config.toml
balance_loss = 0.000402
vocab_size = 19426
norm = "rmsnorm"
norm_eps = 1e-05
schedule = "wsd"
doc_mask = true
Below are experts of layer 3 (counted from 0) of a mixture-of-experts language model. Rows are named router (the router's row for the expert), gate (a neuron's input weights, with its number), up (a neuron's input weights, with its number), down (a neuron's output weights, with its number) and show model dimensions 128-159. Each number is 200 + 40 x the weight over its row's rms, rounded and kept within 0 to 999.
Before each expert's rows: "raises" lists some tokens whose logits its average output raises strongly, later layers aside. This comes from a sample of Wikipedia text that the model never trained on.

# expert 8
raises: ".", ",", " ", " (", " |", "/"
router,235,199,216,166,228,232,183,180,221,188,278,226,283,232,207,182,202,237,221,120,180,210,189,238,190,161,262,182,223,272,174,139
gate0,199,215,110,206,127,246,144,302,250,273,206,221,247,265,114,199,226,194,198,240,189,215,177,224,168,206,184,165,172,246,259,163
up0,214,210,237,250,196,180,185,120,151,190,249,189,197,244,312,159,256,189,151,229,248,212,261,154,286,192,181,183,297,159,276,206
down0,235,151,224,156,249,249,247,213,93,194,203,167,200,207,228,210,219,165,273,243,234,283,120,262,230,157,289,131,141,220,245,133
gate1,195,235,223,126,219,192,102,194,230,139,234,200,226,199,249,280,197,224,196,186,155,138,171,275,195,122,164,126,257,164,206,169
up1,249,145,199,239,211,195,255,244,157,257,169,207,151,239,147,152,201,197,215,244,263,243,193,137,207,246,219,283,115,233,151,218
down1,90,199,221,167,162,258,125,233,135,160,239,216,220,258,202,222,194,113,273,174,229,232,207,234,104,174,155,253,268,197,249,188
gate2,187,170,245,151,217,196,156,144,142,166,220,205,167,188,238,205,159,196,178,234,138,175,215,182,237,208,240,160,195,176,199,214
up2,191,181,204,151,200,164,175,129,156,159,205,240,200,219,223,200,179,208,173,259,204,201,159,193,230,235,259,175,207,214,195,194
down2,205,263,139,225,210,207,232,218,198,248,202,209,157,197,264,166,138,178,285,196,190,197,176,172,189,207,112,186,162,184,223,205
gate3,218,175,233,201,181,252,253,65,128,212,178,143,162,186,241,233,202,258,143,210,192,264,171,190,177,223,228,199,176,199,138,175
up3,257,185,246,242,211,276,284,105,159,224,203,88,145,171,238,223,190,215,182,224,209,272,217,199,136,220,216,189,213,199,158,202
down3,261,166,179,216,180,218,54,253,266,210,209,194,177,133,108,219,187,184,251,142,244,166,195,192,252,208,158,218,162,184,221,226
gate4,259,163,215,173,181,265,236,243,220,174,171,193,227,272,187,173,208,172,150,272,233,223,276,242,205,237,167,139,140,162,206,165
up4,215,222,199,201,246,273,182,184,186,171,131,179,242,305,223,94,212,222,84,203,181,240,231,235,233,172,143,189,112,121,216,195
down4,158,208,132,231,227,190,254,197,168,209,166,184,201,188,189,184,222,246,178,227,231,181,192,210,205,206,250,231,226,227,205,152
gate5,177,251,198,113,137,245,186,220,190,165,245,215,220,209,205,159,179,164,289,287,200,205,232,230,195,243,146,256,225,185,215,174
up5,213,245,148,206,165,236,201,222,244,147,203,196,220,235,161,226,255,218,141,154,179,216,212,158,276,188,204,202,300,243,175,239
down5,218,184,246,226,266,144,190,134,222,187,237,146,211,178,202,272,172,207,258,195,122,194,199,223,175,190,212,144,170,175,251,177
gate6,187,172,234,202,234,199,260,160,251,185,225,285,236,257,261,172,227,187,211,180,132,159,246,250,292,196,213,213,207,195,247,173
up6,193,115,246,199,196,175,200,186,143,154,250,236,200,185,183,266,233,190,194,258,141,177,192,143,218,242,134,209,150,190,162,149
down6,156,200,186,141,222,216,222,240,213,110,190,173,213,213,233,194,168,178,236,261,198,204,250,225,163,176,156,201,214,248,246,186
gate7,219,196,214,201,132,193,188,235,223,218,240,247,238,153,118,217,197,197,157,211,84,208,210,223,173,186,189,270,198,186,250,211
up7,173,254,230,166,154,216,209,232,237,203,224,230,166,206,163,237,205,185,180,226,58,207,254,190,186,202,222,263,185,152,271,219
down7,210,262,282,223,194,166,171,224,111,191,226,186,141,228,151,158,202,207,221,199,215,105,269,168,173,196,184,196,236,242,234,252
gate8,189,247,233,213,188,220,140,236,200,250,279,212,188,249,211,231,129,164,142,157,204,102,279,216,168,150,182,212,232,184,260,200
up8,246,218,168,197,268,192,188,178,183,163,128,210,258,187,171,171,217,250,229,257,222,259,124,192,246,237,198,237,214,251,201,193
down8,182,190,155,159,169,174,197,201,170,161,241,122,207,205,237,130,227,238,220,217,236,214,255,180,258,212,203,191,210,205,138,225
gate9,186,281,240,232,188,234,164,239,234,197,191,216,218,171,225,182,207,208,221,189,203,183,211,148,257,201,253,247,152,123,191,226
up9,226,133,164,155,183,184,231,171,220,161,232,153,158,202,218,242,193,187,181,173,183,276,245,215,178,169,170,200,262,220,217,175
down9,216,150,146,190,123,243,164,246,278,181,219,223,204,189,214,203,183,227,180,221,176,250,193,221,229,220,180,175,193,182,254,233
gate10,200,184,198,114,197,234,243,166,216,104,253,285,179,214,126,129,187,192,163,166,201,163,154,180,201,180,199,226,251,213,247,95
up10,177,299,219,234,173,162,154,233,210,244,152,143,149,186,200,208,245,217,211,208,217,246,194,184,171,204,211,241,212,217,155,255
down10,165,187,221,190,187,278,263,206,212,264,188,190,222,213,201,276,202,222,168,213,222,115,144,210,236,170,208,296,213,238,135,173
gate11,186,165,215,205,158,270,166,158,148,195,248,106,233,206,191,230,158,95,200,196,204,277,171,235,156,226,241,233,182,175,241,198
up11,223,207,168,166,221,120,112,167,174,217,268,177,298,164,207,149,150,192,223,118,230,233,173,197,177,165,226,179,234,176,247,162
down11,215,214,276,216,172,266,194,229,213,182,180,233,164,199,234,219,159,189,203,233,220,244,142,241,188,213,199,231,184,184,280,193
gate12,223,203,181,229,213,234,170,188,244,235,193,186,240,197,204,195,222,239,201,200,195,175,103,234,293,186,187,239,133,252,321,189
up12,222,272,228,162,141,129,211,214,170,176,210,215,160,207,196,183,200,180,133,211,257,287,260,138,73,188,180,133,304,242,119,230
down12,206,247,236,234,207,179,229,187,196,131,238,293,285,194,199,192,185,258,221,193,174,173,113,186,227,244,225,147,178,174,257,139
gate13,174,255,186,153,143,154,100,270,213,221,226,208,171,76,100,135,252,245,136,272,239,265,191,133,254,188,233,201,131,166,207,184
up13,211,235,240,214,163,231,216,192,171,249,148,181,194,190,118,202,214,217,201,254,173,211,188,123,246,218,273,155,176,256,218,212
down13,156,144,169,114,171,154,207,217,192,171,170,194,258,214,288,230,264,130,244,159,153,181,158,206,242,258,226,206,159,113,187,195
gate14,194,170,227,122,164,193,197,238,160,195,216,187,143,230,167,165,280,140,243,221,208,214,130,212,201,191,186,222,149,196,188,228
up14,151,158,282,187,135,177,220,261,218,251,184,189,169,233,193,230,223,188,215,193,206,154,152,165,144,180,201,177,209,154,153,178
down14,239,287,208,169,224,205,136,186,238,212,101,228,189,221,165,213,171,192,228,181,162,209,236,218,265,125,174,237,217,186,219,158
gate15,182,216,191,167,195,220,203,214,184,153,201,252,225,172,242,159,222,228,108,233,203,189,181,119,181,275,130,151,191,261,226,179
up15,268,263,243,170,192,150,207,186,288,220,213,254,210,147,231,169,231,219,218,256,190,206,284,144,250,183,213,216,183,202,203,218
down15,180,217,153,154,227,181,154,194,208,214,296,167,213,168,171,185,205,244,184,196,215,227,93,228,198,155,216,217,234,167,236,176
gate16,191,198,204,188,199,165,156,184,173,232,248,208,203,156,219,230,206,220,183,245,185,223,208,179,135,165,200,173,173,267,167,231
up16,163,235,181,156,199,228,127,229,177,109,187,259,212,176,254,189,159,233,192,203,178,258,113,157,161,159,238,97,167,186,220,153
down16,201,188,272,154,250,127,299,182,116,217,210,157,121,188,225,180,206,191,196,221,227,204,225,266,233,223,203,192,165,175,212,235
gate17,183,212,141,248,195,252,140,184,201,235,172,193,194,187,273,114,125,196,175,179,221,184,238,154,213,169,220,181,187,176,249,181
up17,162,219,167,153,174,178,335,149,157,186,214,234,208,246,123,244,233,256,205,205,173,224,243,213,184,237,213,179,264,243,231,229
down17,218,192,194,209,251,231,231,248,138,210,170,218,196,181,228,255,229,203,225,181,218,186,204,167,237,279,226,152,150,225,287,171
gate18,179,177,214,260,151,238,204,260,210,251,194,181,196,245,180,244,217,148,193,261,242,234,210,266,231,240,220,193,208,270,154,249
up18,291,229,226,232,167,138,217,159,203,268,190,135,210,200,152,183,149,197,156,247,254,279,239,248,227,233,129,251,204,236,197,227
down18,144,109,106,206,176,229,211,192,182,201,258,285,230,246,208,150,210,213,242,119,206,209,237,282,137,171,255,223,248,233,229,184
gate19,168,217,224,151,227,188,190,116,200,187,240,209,196,223,238,169,262,210,198,167,201,209,142,256,212,210,192,214,228,202,166,227
up19,169,267,225,209,231,181,194,185,184,222,245,136,174,243,244,183,254,219,200,163,208,159,96,212,210,207,168,196,237,181,118,212
down19,216,189,227,250,207,170,232,252,181,216,153,145,202,162,118,248,235,213,175,175,215,182,242,128,155,247,180,191,159,225,237,218
gate20,248,271,217,190,185,256,154,181,184,183,181,180,162,227,189,203,239,159,153,208,190,252,216,215,251,121,230,219,237,183,242,178
up20,256,287,235,205,195,250,172,250,153,207,164,232,198,217,236,200,202,134,166,214,162,236,223,233,221,179,225,198,241,200,207,174
down20,113,194,156,203,199,189,179,237,170,171,238,199,250,199,121,256,163,225,208,155,190,180,200,200,191,196,205,199,130,194,214,260
gate21,237,151,193,190,255,245,190,165,175,207,177,241,249,184,171,277,227,251,260,160,163,228,219,245,221,162,231,180,211,155,195,217
up21,226,216,278,192,192,103,172,201,197,212,211,129,209,232,215,177,233,174,223,216,193,262,148,239,203,305,112,179,209,266,119,206
down21,191,242,225,226,195,210,199,267,188,222,234,236,225,194,152,175,204,199,206,190,186,133,214,197,142,231,175,221,187,210,196,168

# expert 20
raises: ",", ".", " and", " in", " to", " "
router,249,216,132,177,203,138,200,210,229,173,208,248,225,168,213,217,217,210,177,223,192,202,243,275,214,172,208,246,172,194,211,230
gate0,285,243,245,195,197,138,241,253,139,160,180,193,202,278,236,219,187,179,227,208,217,136,192,159,182,199,109,250,180,172,240,241
up0,188,128,167,182,239,242,151,120,214,243,244,237,162,207,254,193,247,258,261,231,184,202,174,275,162,193,315,248,192,167,227,254
down0,227,156,134,171,201,179,190,192,130,177,262,198,250,241,223,131,199,148,202,132,201,244,181,284,186,219,262,178,188,222,208,218
gate1,225,249,243,193,112,182,275,187,182,161,191,198,197,86,204,152,241,231,140,263,208,246,191,178,188,238,112,154,229,146,196,185
up1,171,189,147,188,224,167,189,168,196,217,203,198,190,254,144,244,230,193,238,168,119,170,184,195,193,176,292,252,122,234,199,188
down1,182,266,226,262,214,193,184,233,200,168,157,247,162,162,181,233,126,209,188,158,210,184,219,215,236,203,203,176,200,231,271,255
gate2,246,176,200,199,195,198,164,188,196,187,159,234,268,155,251,266,173,207,195,194,214,176,291,228,112,261,154,110,253,251,205,137
up2,213,216,192,154,193,205,169,268,245,208,175,257,255,124,236,260,215,182,261,198,215,154,238,208,123,231,164,137,214,219,232,222
down2,211,176,237,250,138,142,201,172,233,161,185,164,219,194,234,142,237,152,281,190,246,225,156,205,226,147,187,196,205,231,156,89
gate3,218,170,198,200,232,233,202,218,188,155,176,204,283,178,245,120,240,243,159,232,260,143,192,154,198,206,173,235,260,181,200,182
up3,211,252,251,256,184,182,183,211,189,193,256,209,159,212,218,229,219,159,185,269,208,201,244,265,180,179,221,150,162,201,186,217
down3,152,190,189,167,209,215,214,224,175,263,230,173,229,164,150,193,186,241,130,238,227,190,190,202,239,247,168,217,261,195,173,187
gate4,180,211,132,158,143,178,154,200,205,204,216,203,216,129,210,225,195,229,228,249,163,170,205,175,215,217,217,165,145,218,112,239
up4,150,191,201,231,228,174,113,210,216,257,189,236,144,185,164,123,150,138,152,245,265,163,201,191,154,205,196,179,222,230,235,203
down4,172,194,163,203,258,265,216,246,165,189,274,182,235,118,141,137,187,226,163,196,217,175,240,224,227,182,233,187,177,267,230,125
gate5,217,158,178,192,148,214,246,233,163,161,251,269,142,181,263,151,204,143,218,263,263,219,165,209,207,230,145,224,160,220,164,173
up5,157,179,182,231,143,220,147,158,289,210,233,159,270,236,211,232,198,230,234,179,175,201,271,171,201,246,203,246,217,184,257,166
down5,277,267,159,257,167,174,169,170,149,202,180,218,214,243,189,200,209,210,227,269,246,127,194,124,182,216,212,243,207,302,240,220
gate6,221,171,203,215,260,159,170,246,259,168,182,157,186,168,169,257,197,207,196,182,193,138,210,201,234,176,291,236,242,165,259,201
up6,147,220,186,182,132,220,211,247,178,172,210,193,208,257,227,174,261,116,117,165,179,182,235,179,168,289,158,156,179,198,148,247
down6,128,217,205,157,218,242,199,187,175,221,210,230,186,137,222,206,205,243,179,186,215,279,202,277,191,300,217,184,252,211,180,152
gate7,216,226,213,213,243,249,245,220,245,208,146,233,190,178,174,200,256,162,262,161,200,195,202,166,199,233,177,275,196,263,224,204
up7,182,224,149,245,238,201,211,209,221,184,239,195,206,218,170,193,231,206,224,143,208,142,137,207,239,253,231,255,259,225,259,219
down7,147,192,199,204,163,150,172,229,204,203,228,195,201,221,168,140,226,225,177,175,120,135,224,257,149,277,195,262,154,264,198,188
gate8,194,177,189,138,205,221,226,184,134,176,225,253,208,214,232,161,167,218,171,214,253,212,233,240,136,220,193,220,184,252,183,165
up8,214,193,249,165,155,177,211,183,184,232,194,203,222,119,201,155,191,190,239,230,190,205,162,222,192,177,254,197,258,141,223,216
down8,185,201,169,201,234,196,205,199,234,239,216,245,224,154,188,239,242,228,252,288,191,224,227,218,207,162,204,192,227,192,167,231
gate9,215,169,258,221,160,165,202,228,240,227,247,181,246,225,203,242,189,248,205,192,173,176,149,255,161,244,238,231,214,256,233,159
up9,236,195,308,243,230,194,182,240,280,194,233,190,203,228,192,199,159,241,191,250,208,257,133,241,171,202,275,220,147,247,214,200
down9,198,224,197,211,238,242,214,225,247,260,211,180,203,168,184,177,220,208,213,296,136,218,207,151,207,201,203,223,234,232,209,214
gate10,211,194,179,234,187,216,80,201,219,213,251,278,196,175,226,264,174,209,162,225,254,134,209,173,131,171,194,164,169,240,222,235
up10,131,192,217,233,199,181,199,130,186,234,212,217,162,171,172,228,245,179,216,225,218,204,157,220,195,170,256,181,195,231,196,152
down10,218,217,198,217,92,243,164,250,187,240,222,257,164,195,172,113,144,238,173,237,228,173,157,178,176,217,200,198,275,228,206,261
gate11,201,167,154,190,207,195,223,245,221,215,200,167,208,125,200,136,216,173,278,214,214,191,245,239,151,206,209,204,241,222,188,174
up11,227,175,228,156,187,215,253,181,92,234,204,217,195,199,139,206,181,180,132,205,211,251,210,146,251,198,233,162,168,121,169,240
down11,168,189,271,203,180,168,289,112,185,198,261,170,247,196,152,103,196,193,218,258,204,255,226,257,189,206,194,249,230,230,230,164
gate12,180,108,203,186,178,178,244,114,151,160,145,223,167,160,244,241,161,196,252,250,174,249,101,228,243,210,201,334,137,216,245,206
up12,288,214,206,249,244,213,203,285,205,180,273,179,221,234,201,194,240,203,143,205,178,142,327,147,207,190,199,124,263,95,142,172
down12,186,261,192,218,165,143,174,222,152,190,224,226,207,202,186,121,224,192,167,249,183,207,156,213,251,172,187,216,249,218,190,169
gate13,236,241,148,185,113,219,223,155,173,167,221,173,224,194,225,206,242,176,175,189,189,252,217,197,199,146,246,172,172,153,203,168
up13,199,192,207,160,235,231,185,118,229,179,171,217,207,178,248,232,168,159,230,198,201,243,199,251,236,239,271,241,271,164,227,235
down13,153,198,179,127,237,191,180,265,187,183,212,210,201,197,195,209,190,120,243,118,267,260,113,227,203,176,184,239,202,231,234,187
gate14,230,276,176,137,259,204,235,147,105,238,279,194,285,163,200,166,237,179,147,220,163,271,163,202,182,187,171,176,274,231,270,261
up14,253,274,170,167,229,220,222,136,160,237,281,213,244,148,218,181,211,198,163,162,127,243,201,210,185,235,175,197,289,232,294,232
down14,128,235,153,159,246,248,141,219,143,194,172,245,203,223,256,195,177,180,206,176,255,141,193,228,200,152,229,210,224,162,207,161
gate15,187,187,134,242,174,229,179,214,190,194,177,183,205,178,213,194,170,173,141,226,238,112,265,154,228,178,191,192,237,159,181,260
up15,158,178,190,182,187,234,154,145,264,296,156,166,240,233,206,201,201,190,206,243,158,198,205,204,180,205,197,264,153,215,206,215
down15,126,175,154,294,178,174,182,162,162,246,228,179,194,229,199,231,262,110,218,189,255,242,200,250,100,244,151,172,192,254,178,227
gate16,159,232,247,180,173,167,219,151,212,283,237,232,179,253,258,272,171,269,240,144,185,282,218,139,234,210,195,175,143,153,239,261
up16,169,173,255,161,161,216,200,186,197,252,265,244,222,190,231,180,248,228,269,184,186,220,182,152,247,178,271,255,228,169,253,243
down16,196,208,220,246,107,251,238,190,118,151,198,214,239,173,259,194,176,185,175,219,226,108,183,139,137,192,209,157,238,168,263,150
gate17,179,219,191,153,207,161,161,264,182,109,233,180,200,215,96,231,186,217,207,236,213,231,165,197,266,270,191,160,204,136,133,205
up17,180,205,254,208,260,185,154,239,161,205,151,234,178,173,136,203,233,199,254,220,186,185,194,233,238,243,197,197,162,185,207,194
down17,231,179,198,230,193,216,165,179,183,128,253,135,188,186,193,202,237,158,249,224,260,236,115,240,119,189,249,170,225,210,273,227
gate18,204,227,193,234,196,227,173,232,219,239,177,228,240,232,206,231,214,170,197,211,187,224,177,224,151,155,195,178,183,95,251,166
up18,215,244,206,222,157,256,188,180,160,217,138,175,247,218,175,194,178,199,235,218,141,265,213,227,245,131,145,198,214,121,225,216
down18,245,206,200,262,191,171,139,149,222,207,157,172,181,262,160,243,123,251,198,204,189,274,160,215,191,275,213,220,167,173,177,271
gate19,256,196,136,179,222,168,129,153,235,214,132,201,196,184,212,205,301,213,206,205,223,181,208,211,190,172,246,208,210,220,186,172
up19,254,259,145,251,148,112,154,236,211,144,130,224,206,148,181,221,207,266,139,179,163,201,215,208,234,255,219,142,193,215,217,206
down19,228,255,210,144,215,141,147,175,218,215,179,191,138,242,193,169,197,206,221,200,218,236,153,216,233,156,267,133,273,260,162,176
gate20,180,175,206,249,170,197,210,153,260,211,161,296,272,151,226,220,195,240,185,252,271,220,170,213,224,123,276,234,161,155,218,170
up20,190,229,200,127,266,171,190,254,137,192,206,169,145,236,204,229,154,192,248,190,142,248,216,196,205,294,185,216,190,211,218,210
down20,179,240,116,225,260,214,184,213,134,155,282,146,204,268,232,161,195,191,190,181,183,212,178,152,236,198,162,270,252,175,217,197
gate21,242,206,161,199,224,207,206,140,200,212,213,270,182,164,230,205,201,226,93,137,193,204,205,167,235,229,182,271,209,218,242,275
up21,177,201,144,196,247,160,292,167,172,151,281,232,203,179,171,223,248,207,174,186,154,183,251,210,204,243,238,248,208,151,211,212
down21,192,190,165,238,192,217,213,148,232,245,179,243,160,163,213,227,181,196,191,243,211,196,176,155,212,206,160,239,149,244,186,212

# expert 25
raises: " ", ",", ".", " |", " in", " to"
router,207,76,182,207,230,235,262,157,177,210,209,244,250,208,240,239,227,189,214,177,266,246,237,211,160,198,217,179,213,225,136,226
gate0,216,221,107,245,202,154,173,162,207,169,145,177,248,244,203,173,189,186,285,162,226,177,246,180,219,224,219,155,210,254,183,255
up0,137,170,276,203,173,219,241,235,196,190,145,213,162,160,157,217,195,279,198,176,233,197,193,200,154,173,223,188,147,185,157,213
down0,236,175,215,204,194,189,159,220,211,166,186,185,163,211,185,265,292,145,226,215,127,251,205,236,188,155,206,234,182,268,220,213
gate1,206,224,213,183,204,190,217,205,192,212,215,247,250,216,278,214,183,294,182,221,174,127,221,156,210,122,262,183,228,178,160,254
up1,177,235,219,256,242,172,195,183,252,198,174,181,155,219,132,159,230,102,243,159,200,262,232,213,200,258,139,180,232,211,254,141
down1,167,212,91,201,213,187,214,303,198,266,126,156,170,212,219,191,238,229,178,127,199,191,221,251,226,218,225,186,182,217,165,148
gate2,168,272,161,227,158,251,196,164,221,190,198,155,191,284,164,191,232,234,175,245,154,188,180,191,161,195,214,184,254,229,233,160
up2,180,147,239,170,212,187,146,217,122,193,162,212,223,113,236,190,198,141,215,184,223,182,169,178,235,169,178,252,165,159,135,245
down2,212,239,168,191,193,187,195,203,216,206,244,267,209,226,215,284,204,228,234,235,191,168,233,156,187,230,259,157,212,278,128,181
gate3,180,187,181,261,189,213,218,210,189,198,199,210,216,172,283,199,230,212,177,181,247,216,189,186,196,218,156,168,250,302,190,249
up3,187,261,198,135,232,196,142,200,236,201,240,233,251,247,154,194,180,173,229,219,137,162,245,181,189,175,218,217,166,178,201,173
down3,214,180,145,148,209,234,223,157,79,106,217,265,158,149,246,209,215,225,165,188,212,265,182,251,116,238,168,210,210,176,211,217
gate4,215,135,235,227,101,127,220,249,150,179,266,183,200,190,234,211,174,160,251,174,139,236,240,222,188,207,208,154,227,143,126,213
up4,212,142,210,181,169,127,159,230,127,169,224,211,217,150,202,271,139,188,176,184,168,240,219,199,215,185,260,147,208,189,160,152
down4,250,238,319,205,174,145,197,209,210,217,212,204,208,138,184,215,212,291,247,143,178,219,181,292,152,159,166,159,216,185,197,163
gate5,155,205,198,211,184,192,244,156,233,169,130,279,218,259,170,255,222,231,163,183,166,219,243,187,221,180,242,189,170,211,216,182
up5,234,171,162,251,202,186,154,184,157,247,238,198,112,177,143,212,214,158,283,206,268,218,223,195,171,181,136,297,216,162,259,217
down5,213,274,241,181,181,171,245,218,213,272,222,241,195,224,179,149,179,174,202,136,209,179,269,185,184,175,167,176,140,99,217,219
gate6,188,206,195,212,225,194,225,171,193,273,223,279,251,231,179,148,222,244,219,163,218,169,174,226,123,197,211,205,193,137,212,205
up6,188,235,205,221,160,174,195,175,212,227,216,285,211,228,177,165,195,244,221,136,187,142,177,198,170,181,178,139,179,137,256,216
down6,247,188,215,257,168,261,178,208,236,205,186,170,204,146,181,202,212,187,199,310,179,164,200,215,237,175,188,188,207,191,269,164
gate7,128,182,198,155,174,196,241,228,248,238,144,179,179,247,227,216,152,244,254,181,178,216,132,172,258,194,182,220,251,226,241,222
up7,226,199,174,216,247,234,126,218,197,218,149,230,229,185,152,160,202,184,246,205,194,162,205,199,245,170,258,151,140,221,127,227
down7,220,228,172,231,168,231,147,217,164,234,182,152,177,135,185,245,242,254,197,121,194,242,106,217,187,175,207,217,226,209,264,141
gate8,205,180,258,271,220,208,183,215,165,227,186,164,189,117,207,205,200,151,224,178,224,210,217,264,140,198,73,212,218,185,156,156
up8,253,236,168,166,159,147,217,216,252,172,205,269,140,273,240,202,136,301,140,217,195,180,166,178,205,189,271,225,212,223,270,138
down8,159,149,235,153,240,225,246,219,180,179,178,240,216,101,215,224,128,203,157,204,138,210,177,232,197,213,157,219,246,204,255,195
gate9,208,213,246,189,244,182,195,236,179,170,169,160,207,236,188,236,309,123,148,256,198,174,180,244,142,185,174,209,252,251,181,143
up9,202,165,161,172,218,234,180,213,175,204,238,144,135,115,242,216,221,193,159,270,174,263,165,239,162,221,131,190,265,201,141,205
down9,195,143,220,147,238,222,159,290,255,247,221,154,141,207,188,205,180,167,164,221,232,225,158,264,270,187,202,180,162,288,190,189
gate10,306,177,153,217,217,196,211,180,222,153,163,197,98,191,146,188,184,231,160,221,238,243,194,253,199,116,177,160,284,175,229,265
up10,200,282,198,190,191,197,231,243,215,195,121,147,113,208,163,248,206,258,191,213,211,195,214,203,160,160,193,235,153,263,239,235
down10,207,227,196,268,227,188,196,177,245,194,151,215,135,183,203,282,233,207,271,181,250,166,220,220,249,203,66,174,116,231,226,220
gate11,133,153,207,187,193,179,184,238,211,203,123,135,215,113,213,176,217,215,245,217,309,160,226,174,164,237,225,250,243,203,178,201
up11,152,184,215,237,204,225,247,188,226,179,207,234,191,200,182,199,170,135,161,231,145,254,188,198,217,181,264,108,258,194,219,213
down11,198,172,201,150,160,247,212,255,227,193,280,213,205,214,167,226,185,195,154,134,163,135,277,211,244,249,192,185,163,193,132,172
gate12,201,203,185,172,252,284,172,198,217,226,191,183,186,231,177,288,240,284,149,175,160,181,257,186,211,141,178,186,173,230,193,258
up12,245,214,183,171,213,171,137,153,295,195,194,209,137,230,137,166,210,173,184,226,271,207,167,225,218,255,205,186,226,148,201,180
down12,191,174,232,191,264,163,187,163,229,211,232,207,210,243,226,215,95,175,211,199,231,200,175,145,147,184,192,212,260,276,197,182
gate13,197,163,241,151,221,219,202,225,158,185,245,186,163,177,200,227,205,147,187,116,241,155,177,126,227,202,215,217,228,182,234,238
up13,196,136,220,185,214,213,203,218,86,163,221,151,164,204,229,236,148,156,238,193,189,113,174,131,227,194,191,201,246,160,286,199
down13,249,356,225,238,206,141,132,246,185,182,122,214,226,163,200,221,222,220,229,271,105,258,185,276,195,172,172,148,192,201,167,204
gate14,223,274,140,227,151,196,264,122,214,185,166,167,147,236,223,204,150,223,204,195,178,204,166,169,153,186,236,238,172,186,206,223
up14,173,331,161,238,185,212,255,131,183,189,218,211,210,246,222,207,146,215,192,189,249,201,164,150,118,216,195,203,176,195,232,284
down14,216,227,205,126,236,238,166,141,263,174,218,189,180,189,220,110,221,194,173,222,210,230,223,255,169,218,200,187,228,205,176,185
gate15,205,252,154,159,226,144,210,211,222,168,233,197,209,176,179,212,208,169,175,146,160,205,190,212,219,163,185,154,265,192,215,220
up15,202,191,206,147,215,189,246,227,258,150,258,208,185,196,188,205,200,190,158,162,180,217,220,213,221,147,200,168,162,202,216,264
down15,181,260,203,223,253,188,271,233,223,195,156,208,204,168,206,219,234,164,131,301,181,231,188,212,181,142,231,178,243,219,261,223
gate16,209,226,188,185,213,180,215,169,246,209,281,235,179,234,152,156,284,198,213,227,201,228,205,212,197,232,255,209,180,224,187,217
up16,206,242,197,204,253,177,212,167,190,175,158,125,173,140,206,209,213,222,181,232,139,186,229,258,184,158,247,191,192,283,171,202
down16,239,234,251,117,167,180,135,195,187,247,149,168,164,261,189,234,159,152,221,214,167,233,226,312,212,266,264,148,279,204,206,210
gate17,249,232,321,199,184,175,142,250,173,186,233,110,137,203,223,216,207,117,227,206,197,310,224,207,191,270,218,274,149,225,223,233
up17,225,203,282,185,131,156,170,216,174,229,248,215,127,158,187,204,196,111,196,158,134,244,258,217,175,286,224,233,180,225,226,198
down17,117,274,210,166,195,245,221,141,146,223,218,274,200,199,206,186,220,273,164,132,121,212,131,145,207,177,178,172,231,81,178,191
gate18,171,154,283,223,218,210,185,177,199,147,189,250,198,208,184,161,229,196,185,201,262,258,229,183,132,218,256,189,240,213,149,156
up18,225,255,188,231,177,182,201,198,198,232,234,165,186,214,227,176,179,201,178,215,232,234,195,157,261,170,209,202,156,234,197,266
down18,228,190,235,149,273,185,131,163,200,215,174,190,224,168,231,204,220,158,236,182,173,169,200,184,234,110,179,217,199,170,223,266
gate19,239,183,178,171,228,223,183,182,244,228,197,180,213,230,210,221,144,187,226,221,240,267,171,122,209,223,208,217,147,222,168,159
up19,165,193,279,191,270,135,166,225,164,178,223,218,164,239,210,221,241,157,215,186,160,193,121,241,276,248,198,216,211,283,185,270
down19,233,209,198,195,237,196,197,280,241,185,242,122,203,222,92,229,191,216,153,116,225,190,256,173,184,214,204,209,244,171,222,103
gate20,199,272,223,246,220,227,185,169,265,136,226,232,196,172,284,232,217,134,189,217,248,189,165,222,145,210,199,156,189,204,196,252
up20,155,108,165,252,307,228,174,167,157,296,111,265,172,205,193,192,250,225,184,120,176,227,281,186,190,124,234,210,181,207,164,157
down20,170,195,195,222,249,166,139,253,241,257,159,238,224,218,257,184,129,158,244,149,206,219,210,162,200,164,177,141,141,252,182,199
gate21,171,168,210,246,187,181,211,233,233,273,188,195,159,199,104,309,237,206,159,194,215,219,228,301,207,213,193,208,201,249,159,180
up21,215,209,207,112,201,246,227,212,97,123,191,142,234,193,299,110,163,203,218,148,216,173,193,98,254,162,251,184,172,185,215,215
down21,157,165,188,174,246,192,216,174,212,287,231,215,199,225,252,233,169,142,171,153,237,240,189,229,240,101,244,179,281,221,116,188